config = dict(
    d_model=128,
    experts_per_token=3,
    d_shared_expert=64,
    activation='swiglu',
    n_groups=8,
    groups_per_token=4,
    norm_eps=1e-05,
)
Below are experts of layer 2 (counted from 0) of a mixture-of-experts language model. Rows are named router (the router's row for the expert), gate (a neuron's input weights, with its number), up (a neuron's input weights, with its number), down (a neuron's output weights, with its number) and show model dimensions 64-95. Each number is 128 + 32 x the weight over its row's rms, rounded and kept within 0 to 255. Numbers have three digits each.
Before each expert's rows: a language model's description of what the expert responds to; "comes after" lists some tokens at least twice as common just before its tokens as in all text. This comes from a sample of Wikipedia text that the model never trained on. Tokens count by the router's weight.

# expert 17
Description: Content words following a, the, was in prose and infoboxes, such as born, found, released, married, so-called, and www after Website.
comes after: " a", " the", " was", " and", " an", "-"
router:147137099090146135112109111158119188170171163132078130074119124084184090112141125088120083100077
gate10:165083094114085065147113102195163155148160150077119170099136091167130115185077153073147135192174
up10:111096055092070097102086113170123136126111151081133172088137038160139110211118126101140164182160
down10:185037135105129141152133091141135197176149111167116153115148098103164107175132157116123081169201
gate11:145220142123138149147133155101143101103129154143127103187211100153141162088131138142180168193114
up11:124130085094146129119083161175123064139106177145133107140151148147188162114128125110108173131147
down11:162127144123151132148171176105162134134131058136112164168173076158184054132097139167132105133106
gate12:084110137164111111091136146107187105121151114109198105148131144100142079130182181163112162112116
up12:144094141120166116125136110068101096127148121080147168172104205137148109088139184116112129056087
down12:109090071174127159151156112165146126204124159111226135087147130143107103186169159136051174181159
gate13:125202131170128177149194181102138127121177096112163187117149111123124097107136073098147153068163
up13:114099095081200080153130108122114145113048122125126095137102130139106130145122137195106089192113
down13:149101141065161088142105113140128110124079180100115114124107117162098178079091126139068125180177
gate14:077125116182119149116135170124089097120122121111126073125126128106121081082068060160154171106118
up14:166158107163154129119095083117168149147103139098176145171107119098130156132138134091121181126129
down14:164108143094096117136174089156059082112124117131134121062129092102161113081136145106150083206104
gate15:151099086124094125119086096105109094148199160134143107103179111112102185128122083127112186058130
up15:156127132107112119099081089128087086135125143127177140126135121127137145118138103157098177111120
down15:181106119140146163108110088092095155113155177134138116165146137128137075104120111218079142116089
gate16:116189108158133121172085108090101105103160133110106109188199117206104140109130120132099142168132
up16:091088096101142112131155182147166141138088127105134132123111140100170160142081128132163121104111
down16:157158090114092125128099092090109108154106122132116160123069107057091152149106147178197098135155
gate17:110080131158161154113124207165042171147138094131155133149146130084175131163118145124125110137091
up17:128118152137092190132121121157116129077079175105100100155139014161103136152123130095139122149121
down17:152049126138134169172092093137112099100128119154088075115130121137203137114158185116166109101083
gate18:228160139148114200131191159118127093119139091158095162117165099177106120058112141060080092096177
up18:184114137103156172094150106121118113085116108151127163098164075144107123101172131148046106132135
down18:166145115064077132057133201099153198091197078116136118169176107126163170120118132108087065125149
gate19:110135042068162149140127123094106120151116127157096173156092133122066127138167106194112142170157
up19:118199107116110139115062197106114100120160120144137110151119131130137173122094123187142137194071
down19:112141089128111142136117137125104168166145118173120106096129105135143146107095114152116156154141
gate20:164192055091150144142119109139183082120155195147146141147139099182101153109101133082131154134132
up20:112101170151132125144136204116112138112060083087108133147156100119123087045109128154148156175161
down20:149138125101153141138073128151062128119080098164117135130100149083149077115086078196167201057121
gate21:155123123114149139150115152156176113158188155140147107112144118123151159122095112136096117113101
up21:090126222199130147112111174093139132075103119114108070164134115173123083155140147160117095152120
down21:118124209180094178108121087106174140071096036115063110148088158181076176136122138137146167116090
gate22:100127127183117076144101156188110127130123126087155084102124082130073091168150103107180184152102
up22:134087197133110134110054094123123136145132168122149104102105118133131109134107152133147111071142
down22:159132183151146148134130137120148117120200035110140145075138147160079150138157106108104156083148
gate23:153172155220132172116082150122155133158124122175126132112143209137130141128108156071100094120147
up23:161145110177126191081130123106168120129139139197098165118143168113185136114129072110103120163131
down23:150166152101134137117197125122168142124180082124159116103137116138073191114115128133117049135114
gate24:190132122100067181150187102124109099104131143126151071118155106215112097162101147074133136100162
up24:148125118106105143126190085105084078122128135109116082101183134205117074155153112086158095118136
down24:167138141090112119072064153105161140136134143113124121145119134200171083122140110116081166147157
gate25:134151153157149102134143070180104113176122164053108107170134194106120126134115149116181170063126
up25:114112137162154129101087123092144130113165106157143173098094110099132061157173083141093086164199
down25:069112159048088150152148122146071084081072107165106119090121096129144151056144169098130174126166
gate26:112161120112154163134092136120193104130156131116098122144076103146140168192153150166162138177108
up26:091211095088191129139192187130128135153142125170145104155033101113133177123169139104124154178098
down26:111134116134173207111100107066140143105170128114164169109087108083178114190121106130174122132143
gate27:141151107185134112104188112127050129137135083093135100140131144127184123078093161071207078126124
up27:137136176124109153195129176163181147077096169126102185111171128125063138152137094151116123073138
down27:109100129101138179122039157136113115147084154072159101123148155106165152134068166115127150145132
gate28:164100151137078091152130111154141119141144056146103138123150042142138095128183119125133136173091
up28:154114120108064148081135156111098128144145069125104144131139086159182126111156084170168168152086
down28:156127168112074162138152150178119192144134090155129205124157180122103077159107133138097115078181
gate29:097108160099145164154134119130101105128136151114087151066119081135120139147073133124123082083064
up29:128121157169073078074154087147178127142085092167184147136117133109106108113161143197148174134203
down29:102132115142110137092100109109147132102075133155095134165154131170121154096199145205146173112168
gate30:137136072076061084190088094094138165103138088082186064183126139078169151093164145151146142066149
up30:160122074092059078183103110101120186117177059102187112206123104063141114078187152134183124086120
down30:185122134077164105125104138088113134155180102128155077082139098101139152091106148107122100122160
gate31:136106194170173156136176147150136113102180087051103120105139161134139075107166141100115101120079
up31:123143184124190099067131137151103113141143156100137091063120170096147100110152170101086135164095
down31:141121128142140143131164155079146176116191042065112166111102108113216126162206097157078094115155
gate32:090130100121107125141105135137152124147134160166158079126113154127153140132089133193160150145098
up32:175084158190115109101169092131122116142145098102136167151127138123158035124153136101189128141134
down32:174073121171078139106159084144145186144153112062115125193112074122120088214158104152177127116109

# expert 1
Description: First pieces of words and capital abbreviations starting a line or cell, such as P, GK, inn(ovations), rat(her), c(avalry).
comes after: " (", " \"", "-", " p", " c", " S"
router:077109050122178142148170159178103133156097149151125118082074130092169128131150156144164119124059
gate0:157115093158139135096163144123141097093037121150130166163135155166146128162084124103147166172109
up0:130109108124127136093173114188119104108051154156169114148116142103145171147115091137141143197119
down0:114143122170118125086120119118111162188143138149105160133141134193174160154126154133117177097162
gate1:093131091104099137118151118088131119109082175109126051174103156104146186105120081192093160156152
up1:087125114127086123111150163143148158054132147099162108142093153140149147143106140214097142177134
down1:137091075146070145126127127070157159123164157129123098127160172062129097166151093114139148125127
gate2:127093101168106150129138135167169103171123086150110120142166155127137107071059106086111158117099
up2:144150099148120149094128174140139120142023151085226170106090105142125178116123127128105097074126
down2:117139107169153126159132113126105133122107080092116144156087134102113128123141172167192105071174
gate3:122099124107133157166106211079127184152110121116132132081087170178140084155123117120170168129132
up3:154185124110108115156112100134135120092161067129096164155189103101096105132154172107112037095126
down3:097161125135161111145171095095137126096127113112109129128123178133111167104148151148121148127121
gate4:156116104184144143156128179105130143109132145138098134139114134168139136125122143180134123139116
up4:147135118116145130151142168098152171123079158166093121092079115135111120125171088130127102101096
down4:202117113123144104160107148127129147090094116156102190156145134088092122186124143117193120137110
gate5:164159128082120123106102172151103127104158129114046132200147151146096081175118170100085079154115
up5:151126146221146094184095086091124130114095087117171153063119095147160166083110102112140172111118
down5:146108185148189158143080101114174102157056139129116135139103155111164122064133123099147149150139
gate6:144161084168202099106153143118107156053120100063109102143127121093114146163138149169170109150124
up6:166133145117144189160119134085193128139125213112154175106204134161165150143168043144137108134106
down6:114129127116159246159071122136105105168140141163128120136173173135116101152078138106136158110172
gate7:122126110195191137093131164144151141161173088094107136093115097055125101173133128138187102160130
up7:098201126190184170099148089136185121158174075065141128076111114057140095121125151158177121116152
down7:088167094116097140082135189153126160129111123181061101139128111102177115113123096153147100161079
gate8:127084127134118046134127101147112135155116169098133094129075105154128090123188154134130145191106
up8:103128098123151154184125177033101118100124099129074144140116109113161150124114134170093104116072
down8:125148192163199129144140139114096081111113114111116156128039117114103203080106122137097136145086
gate9:159162131245094103140098115111161106118104068119075097181166131115113074150132116104136139099128
up9:107093125099115114125103186128184141167098121051115148125145149119123086117123153103073139126124
down9:136164096140165156156130130083124091140140146102161089110112098094158142098078183122188087165192
gate10:105076128109168106073145101089118110137072152109108064105164165146150115107081163134138165135112
up10:120055081065100189151107179136141121157104138141163167125136088145171113104105116061151144140092
down10:097141113103125101129152211161106140120091181162159101096157065211140150068147151110133092181158
gate11:121157151180142127135111167078110133157157124128094130109109100138136130120176115164147147083123
up11:147190102104099146108110160088136117115173099113087145128088135066128095138143105091137180069129
down11:120183115140102127107115114137140071122109162124157102115098117188094114105107123143157183182192
gate12:118152127120112124110119102178135091171057146185168111160059154102119169129093134152186133121169
up12:092122163160091171144120161178097113129078125143092067182148150157156136113094119138167155144092
down12:121105131121193135064127057139118099116105192140131083146049107064130163098134196061177185141128
gate13:144122144142131111180140199117096124069132145166142115192132068124106141109110142121145119153144
up13:102139167195128110105100167091135113153107119069114096122133194118149117204127116129207168101120
down13:111157126108128146114086109127160162171132084070116175105114158117136129148064126107128086100160
gate14:093093085063112124152104116155114140135122178191112168183120153120146119062144168125069109146140
up14:129118101128125178193160106133035130129200127133092069174189102097178119143087140100151172119155
down14:115166189109106147077103124091106130160149117116109141110137147081109131106110161157074152129127
gate15:155121083106124206164150159134106168069191130117113113161150105123124092086147091167121139139140
up15:150128113152217131148139124125128134184131073095112140128128133120155086088080170078154167123127
down15:098162134159172118134179114113115165164078167091149146126135077112216071148105165154141131120151
gate16:128122137139144098104099174082102116150103125120119116087099179092161152166131071125148156180102
up16:122125166127097069165145068147151153121121168153082122200150109163065123099136174090130093102156
down16:147146170164146147128174122146163176112080166118088175176129092147092081113130141136130115157165
gate17:147091122091111168113149098078142143128141219075109147116110121060116204135171136112097175104175
up17:110126193177101117109097125109112143107112041136096055161119168141140093114102101177116075105104
down17:145105102177141135141116119173140091078104149115112098173096113153134114089082100133145075102151
gate18:083132103146075123143172143101168053102070129105147169092129139127131113098142111124123128133151
up18:070117113137112146120153157132102137073142135122112100138155150089113118105152130143172123102127
down18:120180145111128093135146150129140080144088079076143155114174105116166100068141114125141168116107
gate19:157152122114094076124118130145143066152147143113138105083149136137100052155190196075113192034150
up19:053121137165185148128150118096108121128126115142120187154136114125119166127093128194134071133091
down19:109101115112117176135121165133114134091103070161150110146128138149042104108064062208157128160147
gate20:110114085174131111137089147140131118099124113168133173126110162046108136154167068115163118126127
up20:105103091118096119123120089170089083155081105212135178078119130091136119078168144099169128162132
down20:159141106157079112092123147140138160105103108147064143162157153098141125203073103134150118148133
gate21:126111136131093165096123122134135137137104131120170113138144104072099146049131166107098132097112
up21:122141158114129094141130088156117149152119131173132120138146104090139133127155129117138096140156
down21:146146090082134089129154163121150143098130120120131139104107088058158129135128145074137190136045
gate22:161057082155162145107145100171114151099105137088125159191133177150146098116154123132104058162121
up22:133100097160212059102151123193091114163122091129140212169154135121105180154087195135099116133119
down22:129152148161135116123180074092106148159106126141111162118110142105116152127103091128107119137113

# expert 32
Description: Possessive 's after names or nouns (Seattle's, bird's), this/another/itself, month names, and the before nouns.
comes after: " in", "2", " of", " on", " Women", " |\n"
router:187059135116165116147143150134161117122062056074103100146150113154069144188111089165140148123173
gate0:118160125043127152152130171156150148115156211195086157122084127186149123096134123144152141103103
up0:120141141115130142097081169162093165119133101121123158106129113176133195137164159171124118164122
down0:125148157111138121143123132107065143116130188179115147122117122187135200109160133127137116131091
gate1:161105167081137158159091149109180165097155040135122125144115148116157154175139088121163175090153
up1:125114163128144165177092107152187127107133110162112170126114110119139129140106124095140132102139
down1:115149082111121142052159099080115103114135127154169099141124123115113144125145147116124159098124
gate2:125172106107152138181156081116130114124132165140122182076115072175140111108174145121124169111116
up2:128032174122092132104161189147110160162141088097163086150156135121111150177108097133144098083141
down2:081126168174079126081086157162141141145136131106107167200129138138166158150153056164123148090178
gate3:149135089100126113161153118099144152098164188148100159101139141155080052146159154125159128106091
up3:168132156131113124080092164155087101106076137108164169147109139125113141122071109164133103124101
down3:132141080129163116100119181131159127122111162125143152158088143109100139095076091110178147157163
gate4:082153133144125168143082116131117106059172201135126173051158171126181150070122107120115134114138
up4:133134106149147134203141097152127128043116166152078157097087059135126100106084133091142151085175
down4:125112115107107097139119139134179102099132156077138127106135103139133074148136133103100180077116
gate5:087172170120155206125150126180155146095155182118147122112122091182175137110093155111109153080120
up5:162130115156117129153094113121111151101115149183070128129141202156125142129109101079141174112135
down5:162150081105119151165094126120160119101120159097099104119146198128113136117102091073093166110125
gate6:088209117103110106103099156144152101091112128133094146082120084119127117108070120089136111165135
up6:126142184067116073119119232141142145142100094125120111165085069163079157157093108082159114127128
down6:112196128104107156072144177164134101144117153171145139153105092094139143149123090108149194134077
gate7:155111149147131135159116091139149134126180167151114161130118173142109103173076130107142033129108
up7:160091205168129138117128097128158144172181135161108148120120160088130125171071140117138115089093
down7:145103191122107120104077104152127171141128118125120120164058166133158112151098152123158088053108
gate8:154124125137112167144178091050138094065145151109152094118141103119133144123117139146107131159104
up8:150111108087139146164171106196132099054118094116037142155105075111140126138103159152189155119147
down8:145158167150089052163107148148121121089085102102138152148150118136088098168128099125128128168095
gate9:103080143137123118120186110131142121144147158115118153109136146149123097112188104097052118100113
up9:179130079084128115084103108138131129219144143124103099120133156141064128155102111165155110123128
down9:130183098125084193060134152091085148188225143162091131069163135120144175123160178141166107159130
gate10:186101136083128095158164144151195091149081069092103114114125106131040135129078092146128170146113
up10:201086153094114136123136093112186081112077078089112100091127121105076122112081109149138172178107
down10:141110120098139085137146122151144112105122120119119097160148107125066112124129098130126155123132
gate11:091141142137137137158176129127156145094091097136151100108128116165135118100167067046099122196119
up11:142109124113153140141206143194118097093104107089074147103151156085121132118149106068159124152176
down11:121139146102137118151101134146073152202151128131129176075156150096106138095119118155109138184127
gate12:074116172135171164100160142129103114166102126072116177058177154136114093133112053133083146147163
up12:189119150087184051145138112137133120117083107096070072155074120156113118127150152118165177079146
down12:134121114099129173119106117126158125119122115106148115063112102153140165072116124096097184158130
gate13:065197128199081186156099120143088136142125160182156162090158149128168095053110131112077124133143
up13:060134167174144124165077165137115155105093085125125137140133145123119123154106133101158165062150
down13:071163180159104138094049151103173124118127137063174103157113142121164115178103132136076171112076
gate14:100130110148160202127174142186114119110129137166133145115139125138151158148126100180104143121112
up14:164150076115082146110095192144107090084123153137089136163123130077151038099093128080149106124149
down14:168123139117103122207133131136156089062107135120142128074083105127083091064138094129106098112142
gate15:097183086088125105131099171119111100066131139122150133130171113115117161141073117171094110143118
up15:145106107105151155155123149146152125068111118166063143133092105107157092056081181170198096106171
down15:112116142135153117197173170139129084063062130191155168051089107140120115088182116167117091135087
gate16:119176161128136110114122138098101133059150148154142132119187169119174061109141111132122120145093
up16:155170176114136125107112104125151111085101127125140077135162157144150058072152138129139115156121
down16:116197153102089141093151108105126116143174144117179112074148169113154122104174154131164100138176
gate17:134109114127153131129114163114142139123170172117114197123124200182135121109134109113090054144132
up17:162083169090158092164164123092185104142134171115097210130113196152151107128175139063095093124103
down17:157144201149084157182143136120136099108107133074108191139084138101139127096179174131138117138115
gate18:160128202106161095137155148148167141127103096098155125112107119093044177109114085145164129128123
up18:132220134120107151152111122100160131103122152068116108150117113094101157163130168187109165190112
down18:130150109142144174121125165181076120110140154125099184117142122122126115069090108124119080112149
gate19:153116154119148132165137165166113055099127131124113161154078122150153108073119079164122151121123
up19:088162132131092106120118116135165182137120177159179106080157121134113134140155168120125108138112
down19:139117169147147136092107129070149125109114144129165075121117127127161142125067099144114170133140
gate20:136084133178132184102108118118099156120153144084166108100150065105143128130077105141118094134164
up20:102164206114106062172134140170121118146105102180094142121067090150109049112134128157145149117095
down20:111131118157150173055125117109191103175183167114148082165158119049103125080150115136158167118142
gate21:110154110125092116111181095151092151167130153128168102113100129082111134122153113159093096096149
up21:112134161187129160112025156062111197105154129096180157119168141090167115116105177114171109123147
down21:128137106104127120167140123152144149119093120108160105135107116114140072092160105126125135129109
gate22:060140144121081138156085060133063115156101086152128152089139126170113157147118072162127155155134
up22:188110127136142140129163163072168127113158182150115082158130162065176101081141176105123146079154
down22:134112164137120112089148102132158118132106117089149113168135126137118130179154111100103166094152

# expert 3
Description: Past participles and event verbs after auxiliaries or subjects, such as been, made, won, played, plus nouns like victory, defeat, education.
comes after: " to", " was", " he", " and", " has", " had"
router:099084085097103096085137128150162173158155150144128167094131092098107145096143113116111085055103
gate0:053148127155168162145157134081185121145108150147053160130148094085153167084164069080153120168076
up0:154159172093112108162164172171110101125116095116157125104126153132091046178134182135127108111138
down0:151123092109107101118077129150117083104140094105130163130163146178134136124091107128153161110117
gate1:139145109167076157076174161154154150209115122184141084088147133119133115108081147128135078162114
up1:179154120122107151129107135121155133097107118155103145092120126142075144100093157066138165100172
down1:153184168131060150168140149097082109111128153121140132126131071085165116128133147112129100197164
gate2:173130139090191069134169172150123178151088106146144090132142106091162059097154198189137094099087
up2:166113145122164046146168167126136130128098100120165137124106141121195063139144139210107070141081
down2:134138133137179111157143138127067132161167116153148102117162141092161144144107115097096086076117
gate3:143141181125157119177134096175109129142184134075185107146166156145108107114152156167143114163077
up3:189122111102117121148102160153185131078073125159073123154066090139145119155123138111101116095165
down3:157192077144136097140120166058152132141140116054114142166116120079131064101102112057102120156132
gate4:083101171065145179120150121076142105114116105104138097139117153150099173108131120163215149096082
up4:083133087184101143131117142084064117137132130136120089149130148111173094167070085159098116171143
down4:139116118221133099108176145146131105108130140164114165161172122130105125109069118093130090144135
gate5:138133146145159140137154111103141094157129130081084080151106136074147131153079189134122179133110
up5:157150125120082114143124166144165159111139121173132120136133101182134130056092170116074137102170
down5:114134095125157149175141151206144163125104100093100111097074121148148130093195143100179164107136
gate6:130084118121115168091110189090164157108164105069180092104118098122116136091113148193096098095109
up6:134180143163088088166141097133095064132072140157074111154162166109143136128157101089167156137093
down6:118095132125126118163178086200134174103130104113086144103061111103125122134124176117166167105105
gate7:112182139121115123155164164124112121128099087180108121123110149133127077121068166152114172115183
up7:154070136167173094103089102128120123130165121083142158125121153139153147139140158110162085146120
down7:139102130162163150070109114120117114128135144176162153110110102148106152117195129149170137088121
gate8:166096100141090113120163123061123147078106134109167100130156120140090180161115128139093117134078
up8:167095106108154103163082137118161132116134121128090159099138166156127069166132153090124149111183
down8:091119094080106125186079141149063192132108140104109125095155162128111067152100099084116145120161
gate9:151105138143117100122109107144166146068131156146135134130124168129157068100128131108098080134110
up9:111125127132133108129080153188184153076149166137115111124142196118138080101094124125090121152122
down9:155104117186117129092084107138090152095186154120113166162136167090102130123132108100108122123118
gate10:073143132137162070138155099119126143135151160150114110124109123146128105110112101138089117075117
up10:092146143130209112139114139160137170127159134142149138130083119134139111143117090125123129084127
down10:137122125128143086100160105133103144099166134136070104108136142125161153184076143111052084156151
gate11:176109142129127095163196135076143117151145152112185157105137145119088062114157128140140116154136
up11:103150139178114141109099101167111116134084103161117128126136095095130202130087137131080149105109
down11:075147148114127116177134134129101097100094099124074134132112165150179151084099093067163111131144
gate12:138162130139124179140096075149094094118113107103105122102112118132102130118144122114165128162131
up12:127125097105124163105125109187179126109105183155088132150100103131087157128081132094093124138127
down12:149115077042191120108160091082115142105142154135086154081168132088118154121128162053120133157102
gate13:101112131156129138137126153066118138168185131132189141166131127091123130122102140077183155134144
up13:157137143123105083135179101126076111098077109123087101113135139158146133140157114187094106140086
down13:170147143129121085143176135098150121059092114152115171173168103120174102132158147171103144087103
gate14:136082083071106180121139095179072095163103126107087112126116200113150159179198118140125191135125
up14:169080126124110094087093090148124077088149095123169101105125175109124079115125097096131156164123
down14:083093146121082121094154121085075142181130057150121134133119157152104100101079101200107137066139
gate15:158149115123102131119157087183180149185149110119151064133170090109164166066169167135120154156086
up15:116107153115118068116116139127095099100110115146084110126140090090152120142087149064094171148130
down15:100097199123096087099086113108075186096141141102152140144157134133154118151127174169122138110095
gate16:104149172130111156178157133128131156127160158091096127119084155186113053113167138096137143141159
up16:118146113104102159123092123133150142148167109111172151129109096125072143121107108091145186177130
down16:130145156099128110067103091117163137103173144147150143156146129147097122154097110170149168159153
gate17:126158093134125079113203108151132163135161150200115089133105097143160150108165074172140103114139
up17:157046166123133187148064159106134118129103107078114135153151106124087108151097166081126134126104
down17:102120161127160145195034123108147047098083161110147146154080068178123114108094152103132113122087
gate18:120080136171135114192140122135011117139144120168145141097106112162164122162145076170145077132157
up18:130115106116157105149150101133056120141154123122180144115054149148193103177148109085162106134096
down18:156155133105131099140084115170152117147118102156156170112146138166116094200082123140089099129100
gate19:110179088138126092151125163147165189121126134118119113137123088129145132078118113112157082086167
up19:130122160128137187112145120108122068142146126142154123137134135149128132164159116121098166161106
down19:145166161119159135086205120151104163116105122105073110141095090163128080114162129189133217099149
gate20:106128144108158125125117124110097086154117076065107105114123137076132124060196137117184118133081
up20:150187158141182147150107172158228098126173092163167165161116173138118117078113124143137127139161
down20:138178141089145124162134126163169154147127110154122120055116119112096144081098184125142120128171
gate21:095137113117141109145133108108137118094150147165154064163139109151150107184142137088147171119112
up21:146139123165104123140185168139117107140093101080107177127118100126139137096133171187113092147134
down21:197151148160108119127183177126119106112096072116123179142146088114155114141124129183129100127126
gate22:096133107107125133106118115064124167144144187092089143141053138112116092173069146098133141064157
up22:093090161177144106141151098126109126149114103136154127115155108108109146112199100115126085110080
down22:163118148128134109134095106118133052141109035112151123199141120148173168208160128113099072133072

# expert 25
Description: Blank spaces and pipes in tables and career lists, plus word-initial consonant pieces in prose such as sp(ells), sc(ale), t(aught).
comes after: "|", "\n", " ", ")\n", "-", " ("
router:077158125128100152110085061069079082129099182124091117094132142104115160156161129101131119191108
gate0:104087162127155106120176125175113090110093090139147187129080137088130142182115108134139130162169
up0:111096177118141158110120124171102125111087106151149136131074160115181138184118080150105124160155
down0:104140123073137098096072106148091097180121158156131073109123117153092148182116121147124155171131
gate1:191094169121108176132130127143144131161135037147111101162126131079197127126132180132139181092107
up1:241076147137101128121167122114121097138129065112095058152115110099161117139096128189116109128097
down1:096085101136135176106164093155084123128145184090080148113126105113164099111102181072141135096121
gate2:119151153131129091094114116106161171169188124111123135120135122122152121123111134106125105123129
up2:120127129138112140147121170158108125113121128129142106167142093155094133126164132142133129138123
down2:118153135160117124136091100109139125126214140145117146118137162136172138097135169111067233128170
gate3:201100134091133138168142093108131182141134106124100079114141104123099172126090146183073190154128
up3:154164111110165087160128096115119112127136118083144093116153182103113159168072158157111163158094
down3:170098090141142087170132106131093188133084080042090111101081148150072085187111132158075137126116
gate4:119163129137145120174086172153086186106130097128156092174108134126136134129115094101121134141135
up4:182173088099082114136111126121159132096097135051112113099145152101147126156096118133128105167119
down4:234164154177126069119136149117123142109108112072119084132119099091128135122091132159172109188087
gate5:081090114190135195137117124166149126131084104109129129113116088132108126157115173160140194134154
up5:180157141122116100102194155137145154148131087066169094074134079081137128139100077102084074179128
down5:138146174109160115089103145155229110168049151088106054098111153051053135146144135102134116135133
gate6:166157162146139164162209129117113154085135043058161125091113080097138132110137098137118140125084
up6:136165173143149098149114120171206116121061142076165152135094107098134109173136210102132114137159
down6:062145165132111111106091103153154103095129085105122118108090137091137155141160130105087160132094
gate7:131153177124081089157146129183100087165138144137114188095111136116121110161122136080088122124146
up7:133112162123150173156178101069125089108177086155109222086080153115173131131165176137081129127137
down7:068148171110117082084095159167144148168093141116122107124100102156113089179178106138090135141104
gate8:087147119114131106182077136113146196128186151132110152163145094101081142168072147139101117078161
up8:091102154125166089140129141157158154124087117072144140143049157175159085048176167073138112133087
down8:051106155102169126111105126152142143146086107082129131128088103159149094073165125106107105140094
gate9:168122155116132086141104187138130140105156103116171127214170147147131087195110126114150095071136
up9:104143177086104081090058164112115181115094160130146151107140167073072102165137113056159133119133
down9:065130188125174053126134145172130166148160097096098135116154134151101091134167120145106134107141
gate10:205110179130111157156142166185195146135112050096167147119110110146129080131143104140097124090130
up10:143145041117119102129133147144155122090097132122073112144157084159122167117083092147134091142137
down10:101146159149135109138083112151151126104110155135162104125082138155120151161130140082094140153069
gate11:139110120118088111139127167107119134112127105166088133108137110114111123113126086142155079078121
up11:087131137145198111106167080103162127110120139088170143133103181110085129149155161130111098130101
down11:143145116156185146141141121188155107090134149102180098096111122126126118119121199106149140114151
gate12:140096093142140079122144169169164164114108116116160137139136110154091090147078082142096135094109
up12:101067182170109117121093122149094158148192121126117102180108123173212125139105122118143172104142
down12:096084113128133207107143129130099128190165148093117105201183108176150066135130137156115143126111
gate13:122097181104114068129116114153140131178151156099097119143119051149094158101121202065157147137128
up13:131140116156204069141176163136104121088098072141151209138117149117096053146128075139172105099129
down13:170091174131140156108134170120138142066142109093109163099118158134110122071082149111091094073105
gate14:109145138202124121141103104158118139092160113107138163127150199085160140129089136107183176087155
up14:195124091135110107095085135157086151079133082125118143144173169069162149133079121132191148129090
down14:116135160147112071135094108098118216114138135137110053171128097140158126159163139102089140098130
gate15:196127114089115082086128174097126157141156150036142100155141135111193080152066099085121110130142
up15:115062158145091124160155128083165071120152090126142152040105127144153155134163169129116170140157
down15:175065127122162100151100175089157144065162096121125115162138117058169122138118097131150137071159
gate16:109092076152150149160150181140151138057125126110117088137159154148071143171061081105094187147101
up16:153157176135116081090160095180104147162168098194133145110102077115141085107140155124167075076159
down16:114108088100116131117184127098109110100118130113159082103131118145142112114126095162095057166134
gate17:087122086104178062115173108110147113104104148086098216129133165119046079173108066114154088106134
up17:122137125139095144150184125143114123111201128150135134129122110140166184141140169141102120187134
down17:173105163155090127117106230165156106121153130148178197119150114124089188179132119122119092182101
gate18:168108093098104157130144168121202178113180138127161157117175112156144091100168146210112148099144
up18:166136089093119133179132148148191142056092147075108127109129182161109084054149107137147110148114
down18:166078170137135091103143159125209126132075125163081114145070150073104130139111121137129100119116
gate19:164130113169129139129185134074163079127125131064113150088105120117116132161111104180077094117171
up19:076157122141079118083153158078142162084161170127139147120139145155148158155132141120116092125114
down19:162124138085096132129090158140123116172098156106148151129200099121085160107159134135179168155154
gate20:173128104141123083194104152211160084115125143102066162162147119160157114105067076142156156104145
up20:153152119153057051166123122140138098130114168102098092144156092092140126104150089134112147141091
down20:148095066083182118137147056097106167136168176130147098152106171105174171103058155073152142075115
gate21:142080134141146146136176120095167167119193147100091082088183119130121106144129145106093171106108
up21:133128107128168161118137115104090101118120100155124150161118107128120139139097139214140109142128
down21:142174178136101086162138118118135129141142087182139141150161126118115149145112110147134085079183
gate22:108114098129163098146150122124133170126138128143103163119124156098122090061119059106124066097114
up22:143138074130135105124114106109148197163136146164115096111126149108100117000124071105113128100094
down22:110140096080116088102134050091143157152095139118088048161097115140103156108123077144130144110077